{"norm": "rmsnorm", "init_std_down": 0.0154, "beta1": 0.95, "decay_fraction": 0.797, "train_tokens": 307800000, "max_steps": 4886}
Below are experts of layer 7 (counted from 0) of a mixture-of-experts language model. Rows are named router (the router's row for the expert), down (a neuron's output weights, with its number) and show model dimensions 0-255. Each number is 128 + 24 x the weight over its row's rms, rounded and kept within 0 to 255. Numbers have three digits each.
Before each expert's rows: a language model's description of what the expert responds to. This comes from a sample of Wikipedia text that the model never trained on.

# expert 16
Description: Pipe separators between cells in sports and statistics tables, mostly after numbers, plus semicolons, equals signs, ISBN and arrows.
router:089100126123143129120126140129103153111141117064135166134116096124165099074121140101159132141128104156132066113117118133167096157136139130157131111157095145165133113113109121115165099141158133154113143129128151099088114137151102121146077091116180102124121119197174129117113138133145098110122134127140114084124132143148155146115138098075123122130128124139134138078115123135129127113139133129118137118126189123124094099152148173165116120095155114111081105129137151114099132128102083115149104167153132138159120177108093098144073158105150085173138153117170137139122111107161087135110142123141125112143115134173116111110126122142117171110147112121166149126114159125126117154133122143115100084160116201123132121107086133142133112110127135136136161100151146147154149156114169
down0:075090139100127125120128149114116103133141145148091142143112129140141163157128149152112137136071121137116160124097171093164081129124136131134118131166074136178102135125105096137108131144122141153116097115164102141172113144136122108147132146119127113156159130082098147107126190152145160153153146124162113132157127094145141138145144122145122157134111085179102096132121122107131096165127168125176159125135115105107116138153096061177141128131106135120149144121149128100130120130137147159147138173149127132118110126109137103140117149092168118144153111143127129145098112165184150175099117140108104121122106163118145081135159137147058148155141117140159132157120132154152091139062154117121115081122117120106143178115115146167113127104117124100165117128118138160143142135162125
down1:109166131143107143122127114119120135169109128131094085145134127062094158130103139123143131123122103123119128095154112137107143125177109160134148091139120128170167109100100120118113121126133153136117126160156157122166122122100113098142130131171128098140156136101133129132140123092155101167111139127104103097168127089147119109107172188123070151097119102149100154155138119115137090132077125162108135130122147142133125103194158127123131122131137139142075119127148139126117085142124129132122127153091102134113128171117155120134111155095128132119150132136130155139072104165172140087104118116113148195130131123167068135153154144141144125138112096106140131161116147128130135142144115112127131133128157133134112143059137141087156112145137110084098118120131189129085091192110104
down2:131177099170088127086135121111132127135141089148144125095131147118106129112148119076118129121124125130120119142100120139141090078120126140117142108105125152145153134109112110104157184148132170114118098117121112178123115135130109093148140145134144132145134121122141131091147109131065159100107106125159125158143149124116123110172151113096116143129174085097108132154094129137141134116110127133172115138104112109152101134076108073099126194094125186130158105082112140157111099133148183141092156148073092157142130131124114140151124127171157126090103141152143110113140132111114111113145096147150116148136142120137117170096166091114194096126132074108134108103093119168126114143131103111159138137113101108107126136085131129127165143086126128084104135156143145108135152136117106
down3:117129135152120124109155116136096117075177126126148174111110128141137131150101107138102118108091106134140130204142101147108115153064110162103116137143130096143120123119121116119122114091143088166093105127124117122142100115144150182090135091128114083084112118139142103146151116136128114138133155106123157155142150148148134105125123159142106116157161160182100141090159139108115150178134147116125152141070114125136101124136105160132155110124160094104133114133119105128099133155141137142128156097106147175113154092134129158141104172115141188090138094104146131106140159158111163115116161165091118147140124109095145115118110137130129098115122098157161121112134137162184131116109141139131129089117110164104142121111073140151144150114105127085122158113117133100154140084168079
down4:123133160131135194119119171107121133168115102141137111127131126147147123130144128110129155121136167111091162135125135098093163136122102137082133083113171095152105134146132124117134079113131132122129113147155153150158135096164089105062144176133104089088151125148132117157141079123144109088147139194076136119114150093113111138132128128127107125140102168132146142153156125111115126089134089133100107130126135144141102135118152193186134160125106134125079131105117100110131135112126128122086129130149097108129143137160128120140161115106122177191138116101163146142112115098069105110125121138160151114159150151144127173172153134093093107123114133158142134113149096120117170182144160157125102121119117110127137111110129137090116127171105150143141107128163131139154128144133107

# expert 49
Description: First pieces of words after a space, often Latinate verb prefixes like prop, ob, acc, exp, dep, Ro, as in prop(ose).
router:107110124142150123133136119099147129132091153091139159143107111126112099143116134105137106148112116147120137139088130143135107125129146105103126128114162108095122092095062177134149117162133127115107160175131139115065136135143093089127108113131165159153116134168138111133110120159112157098098134099142103159130096142120164136138129091122186111127146144102121139090153084145118150144144155133148096156116177152144132126135150137144098111098133087159153119115153114108118117133121128149165104146140152123167109142131060092126096133138118081127109155136169076102126142120137131132144095096154152133124085179127105093119152111176129161131119157103137182106118144171119089123149135123071127111165105169107139111148115142150135144108118136112088161117155173124153123121128183
down0:168128111131168141099118130097161145141135081110102144127145112081120111111129132129151099135136122145127126062105131136092132176119108117126153124120108123130134124132103152185153072106128154090107131155136115112103135141087149100136143158135121101147145125137111111111136186102145128132143106102140106144137161057116143150117133146151115141121157139123140106109145132144137079137152106157112128124140132136137126172141139126171163138114151160105184161167160136135111084137119107192114126146118100137121147143161149106094170164109078100108160139147128133146070119111153198110110179114150104118151107119115121160129123117163143148092112132106131145130092133129085094138128105111149118157100107153175124128153066108119160101114139121094127118161126090130109116116102143
down1:136097133114100141123133137093134130098155102076080133125088101122114109124149144128131143163169137116157124128134115097136109082126083090132140149158131118148121118094151092111128157106104104134135148131159123119161102112134098159117122152106154102107143138094115128143133108115088096123132145127090117154160151146123149161113096165098158132138110121097114142131132073088141093135148100114124120143135159141144184103133125150094125106114133124155125152118109117136106077125140168150105202125133171156182123136133133134172115130124127139159113135134144099092144110103087135148131149150130118114138115089179055136127167092120161137171087157153113109096146137108156148107147077097122107125110095138110164151144128103125136170098112089115118126178126090139116155120140162
down2:153139148116107150123148166146142135165154120129156156130117130133100111143095130144123142123142149125136101129139128149094126121125130090127127103095131118124130188127116154150137148136106104153138105129147113145127117110147081155129101192139134113137146126144127149138149121106081110136143100138148129144097126173095136177118085157125124120104125152130105123164146153120113111144135133096098131161154125118118157108118145157104118135117062108148104138143137112157132165128105146120089126161126139187091142094100149169150151089131083092120152102186165112145150077159115174140167088161155174146133115140146177129146107147104164133186082183089090169140142108152120137116147087158127139137162118150157129084126136157119133104161153141157114134170140143122108112124143115
down3:146149164100136118131100122156133182142097157168106151122122119106114115123117134136127182113101093144145137159104139145074155109152151134139090130123080145125109081129131084087117122116169121096168113099113156131118119162118095109121114100110109135111119113119158116169102129197157116129152127118122104131126118124140103115164149075173144178144140096084104135083113170148127147111090178130144174114124108133140126154136086161147133153114138135156122153130131183134128137146138117153090124111148140120130166111106169136146105153131114125106133131162119088121129129151109145096126148154181113107110104102109112148157090143141155079087148126088083123117107133135129119137110112125142138181131125147130072135133090114107166126120146078126125115144098090098121134104147119
down4:119133121110130110110108115126124185118099084108160187168139121096143146155087131126134103147108100132155123144106089163123142101122137106126146066118154137138172145125094149098124141173111170118142180121136116125164122112156153139118182113104122133129133118094088171150167145156120101145137111149147127160155111140100181139112131130101148114113136126133146116107125147110121097125118134138152149088117121125125149103099119128128114087166100129121154123111136101152145129084153101125095094121113126133152121120101105159125140155103164139148135122105085138132156161135136150128141127124126135122158161124114121145107163132173147141150117121116087098113122178095079088168039133093116138186136139143120119145100133110163144082136129136085154126153175129144123093115164097

# expert 44
Description: Equals signs of section headings like ==See also==, paragraph breaks, and sentence-initial or mid-sentence "the", "The", "This".
router:113077133098162144156117119121149128099098155105146121133154121153154101132109135097143102137135120152103101128155145151148120121133114161115114097162133124090115164133100149108146136138193120195134102137102132080075147152145104109124113110117139154124158150120156123109187125127114182080077167111097130100152154133138130126146131144147114125150105155107121131107143117141146148158140146138143107159119150128091108115136182151090136093135139094102118104133123114104117120115112091122135119121138140132171129191143123139148085119126118118135082147111151105094130112122158110146114145114169170071076103176130124136119166115159149165103169139148151177162107144149107112156161086138123091119152124139130174131094123174137124125084138142146111123109111150149144133136129134
down0:123156164129141137146148142157126106138112119179161092134109125110109117143171182094120142086111117115145127159167088154140145179124155174160131160135101135104125115139113154122119121137136123128120101158109118122100139131135067112135138149156106149114112099128101137146092139103133113114137085094099113112130108126102135134108145086098134123141116156148123134157130096134140117141160112121114126137090130175144083152139167084099111143106114104111163151128123101152113084134128159077134189089153135119159123136160127115150115103186091098122116135167097110156138119144083140115137149116170141106068167153125080110119111132103142101130088158111125096170117107112107106131097159121163117188102087096109142129142115117111102126107116115126125093128105110086136155142119115
down1:151083155165192137132131183131117131135159085182120131097088124110167129123124116117120149097132099113150105144122122109150127137146129203056126128144134130125157132155143149081127121102153096117125144116146099164159129149117125095101131150166141101100143139126172158099130079109101141137112115116144103101166115109131124147082154146139146144155121142164109148054149173103122117119142147164093117100114110115140116155115114119134119149148144102152177117112122103136157091143147106128131117118122185150147169112136136144113096153152109175118118151127098157144101165120094129128170160151134117117158084121133102143139080133141110121146163106119110131118147102141113155104109110140145101137097142136142124162150090156148143145146167117113163106159136133123110106123145105
down2:132123123135103119159138151113166174117106167152112150110135122105125123076118051133107141111149144126122117131130121158144126105140124122109124078173109141117141137110106127145147106131156099114099136108134214161085170123103130110147136137129123127170130163106165123152111135171125181135147106165106124118114146081116148143080143138133110114112151090107124094104151120105164158144148119174135083134144129112120167091103162117126167120085091121112112159125151095144126146141148157136134128151119152139107129118151119116113166131108093092126112129110081137093080138100120150115089130111104099139142131107122109118095141155130137170114167081123160146139107130115062133125183117129117154139148134106179144137140112128085138097138164110113123134133120143140158151112095094
down3:111110082127173150149115147101119102118125129097122116098116089120114143131180141140135100126131128084100149082133140156102133093111111111159146161116086118124117126144095102136105151119131097098117128109138085156089120156104116125127062121128134133184105125108151170096170127135180165142108126183144131137084078151141089125131106116169156151108164115145152116111109167149078124151156109139122101144128136133143112145136177120131165134120125122147148143122126114135136118148090126165104106113137128126104158168160070092114157136115119096119123092113119143138158111122142149160133129109075150130132165138151096146115166117141137158152078155097116126158112145090145149131101096108120189103167129133132090147136140130113142093108117108127124083137174124113106145143123141
down4:116136096161141157128127112116139119107112142134112122156154143178157189133131097135104161156164142121076116122147123097104140125101172139148152125065141141166143119138127136122138137137122121126107155143112138172157160116121118142174101108150098101149093128116151104115130115138115086158099136166153133100182135119127122157091156156122060132136112141119142145132168105107116153132140134122120128096072088171109117114141116150145116142110126121126097123134137079153133170102142153102136128154064148120167105089122129182079142165142116118200135138143131144139117102148166103133110134148123108160128091116125131124126116142081138131113144144131128138145061108132130145144128098086145123130154159122130106127081122185145152112086183142103111144129130148141126119105129134

# expert 63
Description: Surname pieces, particles and brackets after personal or place names, such as von, Jr, & and the ( in Stan Barnes (born.
router:107083153133150123172130150117168178083120162107147127120133117142130113095127142086116097105131119156158088109157121123136098136150147081138125142142112113127118158164102130141150097122160163147105115135145146099068132131144087097120121111133175139106142119152177117131121131174129157122107142139123094133132114141132165131114117095105145132120116187093147161076111129169176117091163157169115120166108169151132129139144145164115130111129108089162108151090157088136099120139086135124144127140145149148118134163137107083130114127132134097119129154100152118130109135128157114098123097154140137094108102145166073103084097114127122138121130119122108163160076153157106090147131118131099122110169101179118116142141107104129118159117120140140091181113139136121155127089126161
down0:119101132120171116140180148085154094120138163158160135120121165107108118147152172125137100117141115142170152150125093111148101148144139128178104135127140144119134170102093174135127133122108134128153143138155098129110108108128138113161128142131129140126143140088170089093126127191105134124156130101131142149162061117151151100148129131153105149118165089128136118112137135122150135134137148139134116091166076140120101106103090123184117143189135078115135152134154112136096074133090160104134139138139125133173077114166146134135127130144152079122097170156126130141135133111151149193113123109169147152132114109157130097102107119149147101139132089161139132136132143147170139118134142104106098121110145144121108127123120125121149141102096105141152140140110107166140143192169160
down1:143105110151122136123121127157099144089165133186096142153138186103109107149102127120098117135125138102160162114117148098144128145110153161122164167110128136124140108109149102135192110103144139106122143088114152104127126127150131118130120107097157113134148129150144136117131086145118073114124152109106100170161168111123104147116142146097132121139122165165114114133125111137133111126104103132147126155117108122146075153109114120107135107157076100195161157107157131109116179064142174129128155113140123168163137139086135144120136151132174093119165092156121181160166121143100128104082097121175140147146106113109128125108104123103121136162121148163123130184115133131117156097127139187141123091093139132160112106140140139129166134109121106109157124144124125116123077105115136
down2:164094146134086133137086159117124141095114121136129103110136148132131109091124096082071136163176164112117134118089136119158105119096195110108124144120135132126125103079142155122151105114092123130170142140123165123131123096128122103149119115091147124168111115160152120100103117130145151102126137141172133129150109159174124111126132158084111133129116138122103121083162139155091104147101107105130112082128097127113108118135121100170129156159125143087104166107107135115093122126133133166136098161149141150144161148122157132097126122107155125156133133158158146154129148163125136123122183101143103151151102162130173157149148120133107146124132125129140121126110092164174128108161119118118187096142168137107102077153159138104132108171138186145101167150134101180135103144130126
down3:134155110156118163154137105150122123142152135126130112114070128121123131141116164133127107111119128169135154133132098139105137080142126135141120119118110135139164092147128164109141116141120133128111134128130151105146158150107129138144132144119140139112135174162142134108097136101121134129120096083099158101111151189117126135130157091151176080168114142121108123145114162133141166134125130099129090052129170108124153184145105148150112121122153144139115100083138101089156157129119125121135136165156072076056115140120136106149122142153124146145153126116176180162125121155085093125150116174125155129165083134167118115165133149145101076147156114176111119074138133089115109105159143122157115130138112129140131143120097102139154122109118161161089148113136121123123087121098112
down4:133143124134100100145098111128140120150148099136102154111168097147111125121162122188155133106129115154145130111147120137138170089146124104113143131131125113089132131121115134125138097123134091118145095100046108150106120148101128131066113122143164120138104144149119113149130147137094155170136126083192114142075090106103148178114134119132096111140127124158141134148160158132128139123112129157109127140131172123132156076120130133117131122136116116116140157085140097150130159127121163120190089133112143064147117058136132153151122077146137150142121069093125121123131146086108157152107116095113141117160140103133126107151144111137178158137164171124116139160101140119134172123170102139170090136127096133128126122151130123115099106147107132143106148133152085148133161134101125

# expert 4
Description: Tokens in biographies about birth, death, family and emigration, such as died, born, wife, the ig of emigrated; also ')' and line breaks after dates.
router:133143148153157079170151173083131154095123149124182111157154093124166088091107085127160113117154135152108115158122098122165121117141119098109114157188117158139115126146111141109146165123154134136098094131115154108074124154156097153127108092108156138117133122165186092108118135110096139108150159086148160126120132106121140116173162088090144100122088126113160108091157162137155137144107130134162103095091181137085124144151123109142115112098116084131119145116141118122116149144102147129103165165137156095113108155151122110133137167135134104100137160130129129130136153142151084122134088097103085102109134137128139087119115124153137165090124152165163139102161170119133108145130154144120106109142131158137144093127129137135145130106131102138125136116107165137165125102104138
down0:085135142129091135162104121110154161127128106143101144119112176130127137113116149130126112152146174108123138122128123138135133140146141112153100081098143143138131147123148140104140130128145142158120068101133134126118111114126145169118119119106140115119145161103149131138167159076135102097113146145162131132122165121129122121117138124076121128105060107087115063135120124102138169172130098107084176150122143168078145154152096118123122144150086107159124130107146145160128135104111158122140148129145093090135108181108152155149128106113140139130135080162111165121079118079108137118145093123149135080120147094098120148094087142115104176158126156071150153127145101117150151146137122070081138104111096164116159155119159128133097100117128125135129114108168163113131123108131150
down1:144118133132140135118122133144183101101113125108132146119122106114071112130137059153093128109121089124139153163135109094115112100098124113103122087121118136124104153117121114114100120103126168114088133143166134151125119093119133116147130142127138117163108133155109155094131096107097129135065108173114145114163144134122142138169120074150118151162128124125162089176123121145148131140162110131125072154139141178135121083149132105099172088108127095164079135146107128091155109096110160145113127145124115130074143058203106128130124186098114115156180130136114102086081119142164124128127131125145114148108182122144126123132131125168117123119106120133131096131150120113091088114132121085117138162099141157135118151114128117115116148107145122094113131135159130142152130130103132
down2:108140087148099125120120139139133144116144109126126083122119140118141149101123118122109175116083147120119135141100132122102123128126127134144117140114180128110122103130151156153141131096181135133116170148159151118158126112195108136142161125121138111099105140094120155156158150136118116165133087175085126106109114164174119159102154144122126151130121151147098147144169170093179140090142102073100157117127135111141155091128122145170160126087137144096141145131108127138089126084106103124118117133129127162114134155127172145142122103073125109152154124126158112128135141118089166114127119138187130111164141157098117159081131163119118100127140130108141114179116100112112214133128134141167149128124093109138150138147086141091125119123099144114181156140105117092130107115153100
down3:126125148142082151113135155096150091146085106120130139110110106129154125151070149114113128154097090121141145091136100157142158119158133124107158115135117109095106096125149118158085136146148113093131084081128160094115133129146131075082126118106128192153119133095156140145103124125186154153151118092142124142099140122094155147137131143118114139083093092153147096158119122143122146126128068114126138118158122146131153175134133150145138089151117126101111125131124131136131084132173131108141125109103120114128117142170067185113096144122178109137105100146104108147082095094109146165129113128132153147158146155097120110088112113123119167144122128135148136148115134130128121152099110119118102106113168132123187142138145105113150119160149087116117102146149148089099104108098171
down4:157151094100122118132127145120093147143128135075125113194114107122138130102111110107105163169116143116130157140111132098146123120127100119124114118092154094112114100116116120128108106150121127178137121191140110166100140122153121156107124117158156157112159151069071114129136115126142104127134143137110110096134093157179114146107120131113131099145149163130139163171129062126153124105116130114141158144120113115156103112086126149133128130104135148135105090102130113111107151117157152103163170118089150117075111085081109128145144127152069145114106146108121136157124126115090139114079095130101135124134160145127126147169100122116169108146145103115131146143184124155101066156159101099152125148126133099128150121137101187124157109162142140095100163112117127121131122149133089

# expert 57
Description: Capitalized names starting table cells or following the, such as Norway, Switzerland, New, National, Democratic, mostly in chart and result tables.
router:094130131121151106121114142134144144122137120120130132139135112161165070112092176090144121150128134114121154100116115183136137118130146148116139134141103108123109107127117095143162115136166149128110109140126152121105143110163098120108106116115151138124155134166152118081150147127084101144125170160108122103168130150124121108106137119145123124133121132127109136117131099154106132128118126134142079148097164131114144129109156160120109109135126131145052124075110067105124098140098079146165108178161156165143126185141097075142115116156122126138138140148154073077148141147154086113125131114134130084117066165100131126144146165128123118118135133090146136149102111126124091175106129087100154150138145151145152100101133160138107172089135149149067118123115130155118113160147169
down0:139119166156137145148115110119100098138089104126119103094110101123120127139142133141134166069124130132147102138154144116120135133135132132093104128142087114108099147135119160121113136104091152126109124156110133146103153140129124163128160113137082140131156167148105152115132133118134164118124112088121104177153150140128114173122101120156097112159180101102110149116084126104134103132117155134149112127112126112125118088147113119110160135096109104143132116185075107130088175143092097162120126135087113149154197174060159142135132148155122164111132108114117131132091139111147113165132103156123092140083149104175124171164115125099149110128139149098090145111136173058122126122121116139172123125115109145167133127127138150125127109105064090112133145123142113150108123141174101
down1:140131169145120120137133138141144146127121121133106086128128160107125159130109141166167097165119141126104121128169135115155097162125168115137136082114155114140113166099151119078094134139128145112124113108121188101173118106126122167157124149125172123118145153092173123108130129119135096144091149122122115127129127150170148144092141125190149112127127135167122145132099125117170152092125101163068119118113102125097132138109057174125167132128112131136123150146113096155168138099162134152163132125121092120111135119117156144129116153099163154101140122133099125122137124120139104139129193152095133157165119081168190137097127106111139128116138133111129091102157110148120106145128156128144114129164158135132131172147132170115154132143170103126144109162142108095145177073135161
down2:128131137128146158143113077122124116123139121150131095111103125157134126088131177088109103109095123150085105123147071089170125114140166149090126146159102086123142132122108138081171120097141115134105166138135138148179115135111149142165073162158156131099169120137130158114146132128126173126116134195124128157118169157104126122099103141148153163117124100101105099143162106106120116132131115158130146120075162132125166119124130139140123158127148157144159118154114109071158116123127161129127155137158105108129108136104095141121157108160138101164173139129139080137147111114129122151085118141124120166117094141137148164160153096143108114108091134162154125142138129124143111115111128156132132165166121139126110134156105138123110077101159153147164100139122113097135191081123098
down3:133129093075093129097082158131100073136158115115124138108103154131149181136107145123133098146108137126140138165142064162152090114092128111115129147135098130132106170111156101111078109115133136148108121140109123127098132112121108132119109149146127215149106126142117113101173094109148103181149126106152132146156121157166168130152147149129146130128130111073113125095169127133121129087164127142140101097124078092139112082127110130105117086127104123122108111133118126167129097112163073146155135143141135151096142129142125128126110130162095117135120131144133113077155149114120148137091180103095127125073075115144130133147148136164139130139161132146107118171156090160129135122123148130114156108127111119147119083110150141137144150116126134165093120111128109114158138161101097
down4:085186142140085087114111159150116145159129123124165142120085114132110127128130142068193093163132119101095150138095105142118151123143137112109154102139147074116120112139132130100134133132136141142139095103134119111113137123112129112170136130175111140128097119152102145083154122145127144151152127139149136106122137139127147137166154149103111131134079102127136162137099102174188118121134140078110153146116138124127134141134160114122081111144152130077136139184104119119112116115156144124139148103176111115112169121133093084183108077121146139133121177122145155089136122102117102133122139102096079138135147140136104135148103136129106129151082066113127088111101136130122129137181101148116119164141113143115132124101076098142116136088113104134133123067128154125112134087120142

# expert 53
Description: Capitalized first pieces of proper names and words, such as Wi-, Cam-, En-, O-, often in sports squad lists.
router:118125160085154129142102126120152133086125161128155135163118130167145112105140156079162152145140097141111120128087127155137124099129166135127158151127127099111134119117061114113139145126115118125120092161155143160111139140150081108158121098076159135185121099154127144110112144175097122100115132117115144143132090125120130121145116108116112127110113152091124118119112099145132134121159153146163083138093171166134111122150121132143097090105145124112082087123095105099129100161099109125126123135123136133134097146134130121092082116134133099131137159122119048128118145121130127123154116091166109045094096139139103139113146149162147165132148151111137164121114164147111094139106142106133142067158093139142172082113106138131099136112161155150113120112124147180131118143157141
down0:134115094121106119083144091136109129128114110121107152120136167160150174083113108096106147089186140159142102127119145097101115149150155133129097120107148134137086117140139115128137130130142135071138137121108119126134157141126137149107173122169128135142141090111096088137132122118096123166146148106120153120140120120151112111151173221147125085097140119143130108130148102116136121113148117088108121106125079150144135127124121119242075102116115153144125145153104151123122127199129151131144106149115134066117092141129123176099110131118107100145094152125126118151118142153103149147121171139109107087111070149124127133139142139119102099143152148149107106100144117122145142110144121109128095112061116116135134127111134124134114151090144146149154135136112116158126141143132098
down1:133105135135138139112120169127109115118165133124142089111140104125164137137095134122152103158114119157144136147158132131073100103140125120141148143103143157172093123133147172145077134134110155123122118132114115138145137161092129134119108166087191155118125131144145162152098152101135131106121107138154152157147164112126174130126183133129097179108151134104148170152143098157138156142110119128153156158131083135138132108087119125161106100099149143099107129144107093157150115156124110123075103120140082099122160130103136155128161160092109139095109092142101134132083168118072145137098093120129140110155096177141152153108114136108145093137140160132164134142171167116115155121099095101127160110177117110113119110143142136160157088189103143121153147126131084111118126140136134
down2:121134139154165150143119105167108179120136097138121159141105134127122104162144093123096140130142067148147152134136092101149127134146119095103121116105105137143104147092202118137129133121100120148149103168123121115135143159090181130105141109095148106085102151122124105144141103115126112128153168137118123104153112139100120135136156135155131122165119130158123101149135143149199068146120101107104159142108158102097112117096093160109095091127138144139154142149103136122132083153134151106154170159129126157148137141117145137143149095076112120159134140104124150102122123109146116153142099139109107143137122145118129162154127132119153124094155138078135109136073136092131208200109137143080142157108123150134138111118092126115126105140095129088132107100131159103135117129082136
down3:116109110160119124112110128106129112111121130123127183124153092134082131106106119116150113114077142143152099094129210122112124180146110121141092117152137157136105115110150143084115118137129121130168137117133158105149146102165132136065146155168147093085141131132119131134127074106145120163131123150157080144150150144107158135113129106148133129140150139122130099128099121104102126109127183134168126133134102087128110111110103158133210091114133129136163131147144173136128145153092101113105119102176094073097100129159128109123098170121101109102137117098118117126134155149171118164160110139132133168184164113121155138116102154125086118100098167131115128106111105113094129123120093134110101162132142147131139132182100120131150136139142141096113157139116137129168138122107118
down4:127144136143154111113130175136158119128083056125150076083109095164161112137125130120107147147110155151135135100135126119106159139100161151107132173079134122131127153141127170159115156102159119168125132128150159145101124134112151146174106118181156146130091109156147124081128123148166140136122145126152116123131145146152163162144106108113125111130113145085080106144121101165143084155152142136155137116086141087116124082096143125140123135148126137121122088141112109107100142109141104108119168083142150139147102049089176150102143097111146096108135143093090120119130121148185127109160107183124119117151154045116115146127154082157117132147126138146128118151133145127126123096117123137113120107139141124121102134132154156133146126116153147127132105114144128126130085115112108

# expert 50
Description: Pipe characters separating cells in results and cast tables, plus semicolons, and the piece "dr" in names like Hendrick.
router:111140140147143141126141141145144139120117139079137141103148120162145092074095137112173149122093112140119082138126148121146108150121120159133090116148106125136112112123137118122157141134134115160109129116174140100099115146172091111109096095081174151109126117162170149147124116161106085084107135105141126067148135150122157125119127110113100147109142160124115142095161143133123152124147144147140129122132226142084098128111166145168119125125131106118115146148130133109090149121088106112131119103131162124162101170113119112135085165109125068160100149152137131145114132104160093123152121146150138090155078142144116100113096182124165147127135134119191144113134164122106119153138105165109110107148134173149159124114112127156124122126117141142123163123091139146179138115134163
down0:083129123135138110128114188092138137111154135135112141135091116122123167125143103135123150091130142176132152178114168087115119133135118124066105126145109156154122145141130100116118127138131147121089150122103119119141094165095110171120187093159095133111120101147148144105133145126139140114053154075129163140125101102142136144108101125119123086118110138146096140158138125115107171138094141149157141100133169123123123102114135128132139168122172120148103130106177132134135176111100153149155157130147141115142099134110142152086143168101117174132125099101149150075163121133102121093122086143102141134118135140119164089137116109121143100140142115122150142101137133155127170130148089109151083109113143145138162137174084133128152155114067155117094139119126166121140148096132085
down1:145133144164151127159108146119143134115160126165147152168150102128123140105173095171143096062127158128174146138165133138131123101121147213108087119087166127081122105098128149074141161116141136102174116117120107127097135123101111122147169156106136091111140143143101111111131141117149143147197141154114098135127128101093147181130157134179140136135107124080137131120120109090118157135096143129129097116103097122151103178107143095123104148132152123164154139142127127107160126148132137132145126118139102117130132155140121145102135145131111116111142125133110146156148156183139104147172118138126146137134081099110114150103123138149122111124160100114108148132137151141131164125073107123158125127144119122119084080105102130133177119088128124160152114199128149093120144130123122
down2:108113148161088160121146083104102128093091101138128171110129086164116137080138182142140129104166114078128161092134085140135128148126123135115159131117122101118116151140148152134121093149154140129113148108123155149087151111113114170123151132117074133138161145142135152153168172120125090141131117098157145112122073124131108130126071110107085124153107154156095132139165111092112138097134132106122089129125153106142131084185091137172112140131152134097167107143126144124120115069125117122077126099132159142161127118073153138141129152126137112156121113135135111155136121104153163167156136166139157143140120144116159137128092105091127108142148130107133106151132102101148157117083129068142139158109124132133134130151155148159086130128116130139159128066148104121123119113102133
down3:088119151065107121081124106175153131132129122127109166138115133105119084118150139110190101129153127138109090145117113127146152119097081157112123113129144143080122128122105109162155162164116120150113067103189116095152147115145128113111097115131151125141036126107148139132137106107104184122083162184128161119084139105128120153112125138111136111114093142111134128130153151138132134097117121104089152127155138145136121094112099112182138134111156127108177103157146133155123136139152125140123089101187136098122157124142109134155156144100144122107141115135119112147137117134128133121126109104123090108147153104117118103122175120157148147133129162106111150149152151115112101150133101103098185190111110154133134153145122134115129115107123147114189138129092118126113143143138146
down4:140162154103115161104136112135135142138154105163129105160104121176110135147179144108111119151160176110112134152092119125111099135156144130130119095113143153132136152150117094131102132106156157126128149115148122097136091116137112113126102125132133121188142116134154146157109140121145187158158133151140144109128154128126122119151157197129140122136118111132109146173123155121172135123106147141111103137134126085121063077140154133123119124164097148117166134139155120126169118097159152130135130142128103125087107177145132145132118073130124133156117166152116183125134120076140188165181129137111162144123174127124106112139138157095160137138132134109113157107137135154148175162117094123130129110128112146098108138148164148113168091150194085103139103129168133126119084112109152

# expert 25
Description: Words opening a noun phrase after prepositions: the, many, several, various, other, and counts or years such as over 40, in 1836.
router:103116142122159093141118092104150158125130130094144111162166091126180139135120119124191140102131099143159102118152142116179075116133133108145128156147139151108108156113081132124134138159140120134108114147135130108122148122144121156136092133084149102140109144139143140107137105140161102116087167121145118108172138115158145141100173144145106114146155164116129125113126140153125120148132111094167090135074147119087147146098126139101109094115157130129094101159113034106134165139131118099149098118173140106134113161141116118131122138134115126125117154108178064100130128136147105108139137102135108132089089137124160100074119113122093116159159113096138134169104135136156101140133123145076133129166106171165123131139139123127104122114129121182105153106089137139172138127109156
down0:102112160128165156132119094130105075158110125140122170115122126156122182135104130147122154100123137145108089175126131132136147139140123103142151139139136133097168125165094140125183097139107156163074134135135138107127106095092115150078101137152136116119152118113113106175125148118092128172117124118135126149114122162107150130130127167139121160107131113147120110093134161070134142111123117121120156134133112139103161100144077130099094115135089094083098129112164181136155143098072129142112127162090114163123134122137188142119141172100132146121141120139110148157200112113131121107127159113130140123138112172145138134132136117124168095140129093143154120135146169086144161125105188106166116127108172152131156125109101107150156160143100104147141133152116105120096141114145148
down1:111108158143111138110146160150110137135099136136133165121146094090109126155098115110128128131116091131122154169156115149124099098143140076151179116096123141117070123126088117145125168155121131118144079166133134130147158105091139137132197119152131150141133134128139113104123128121137096167098092115091143144157090135186144099128132091170128162157113101121151118171083132105115110147124156126161128126129128116131164117109083156169148128123121155089126117080102138109141149136111114115110163141144129175127136117138124150141115123155151171142146085171092164129103094109109121154131113120116120134088146180125137129180068111124151116140111133156125136139090148126128107162120148133147110172083175159121144102136115117120207143104138125155104141104141121105114129139125134
down2:218098161144178141116125125145141131104127108114085123130111089106101160140141118115151156128103129121141125095150139114136117151149151163137118149187107105109097148120179165121129133111126142145166158158085140157110127117097095090104114110114125108106181129128122104173192140118133133117148143091102130154102135117106129121121139136123080096162165093156109119116118107146112143120111131078128113150134078143152152163127105112089158138146168126133148147103136111126136104140108113120118158107180102138151176160078105148138078113137138140095119130139104107110088153140115159134119123117145146113089127139144131167107122119156104136157100120135129131116138113120097142125133105135138114121130151053125153135113153120100099152140110095078123088174119155124118172119116134
down3:148109177149106089108150146109118097131155137104138135132135148128141121132122123115136110130116116144131139103125101067122160130120064151138112147122077146123145112141137125086098138142142106132168163147115130168116105111123100117106121110131110122152172118175083144136128154097106103091154120130158188120135145150157117119092168109099157146108114137071125160164130114144089110105114171091121156115134106095099108142132173134110125150157088116103129167134183124092130121084141118164114131159112080113126130125141160173139132136128113117110156120101165158118131164181157092134127111132143098094151132106114138146143115130154128124128129172161112137154134090128141085084149090110157140117074113121104145143114131136151161133109105140163116122087126133091091113096095094
down4:119133137103146140129164115135085140106133146173138152154084101125112147111129126129088131119105162109112142156144163108129128133118138114147128118114131134140071149115105119100145142109116150135119119108107117095155139110132122149098150148151132112094105122149103140139162154102091129098133131070129134120133070125104137197120124190092121125128146099122112136144161087174107104111135101109142119146119137145149127181138109139142145091151111172132132147074123166067148123144171132104160162127124128194119157140083115128154136152122155133122112108146131130098122125109125167132123092128133150124111109088107124103075131144175146170039107154134144083115118116166130112138140146151095132106149121085105168087135115148144145108123133119140115123147127121085146124085137116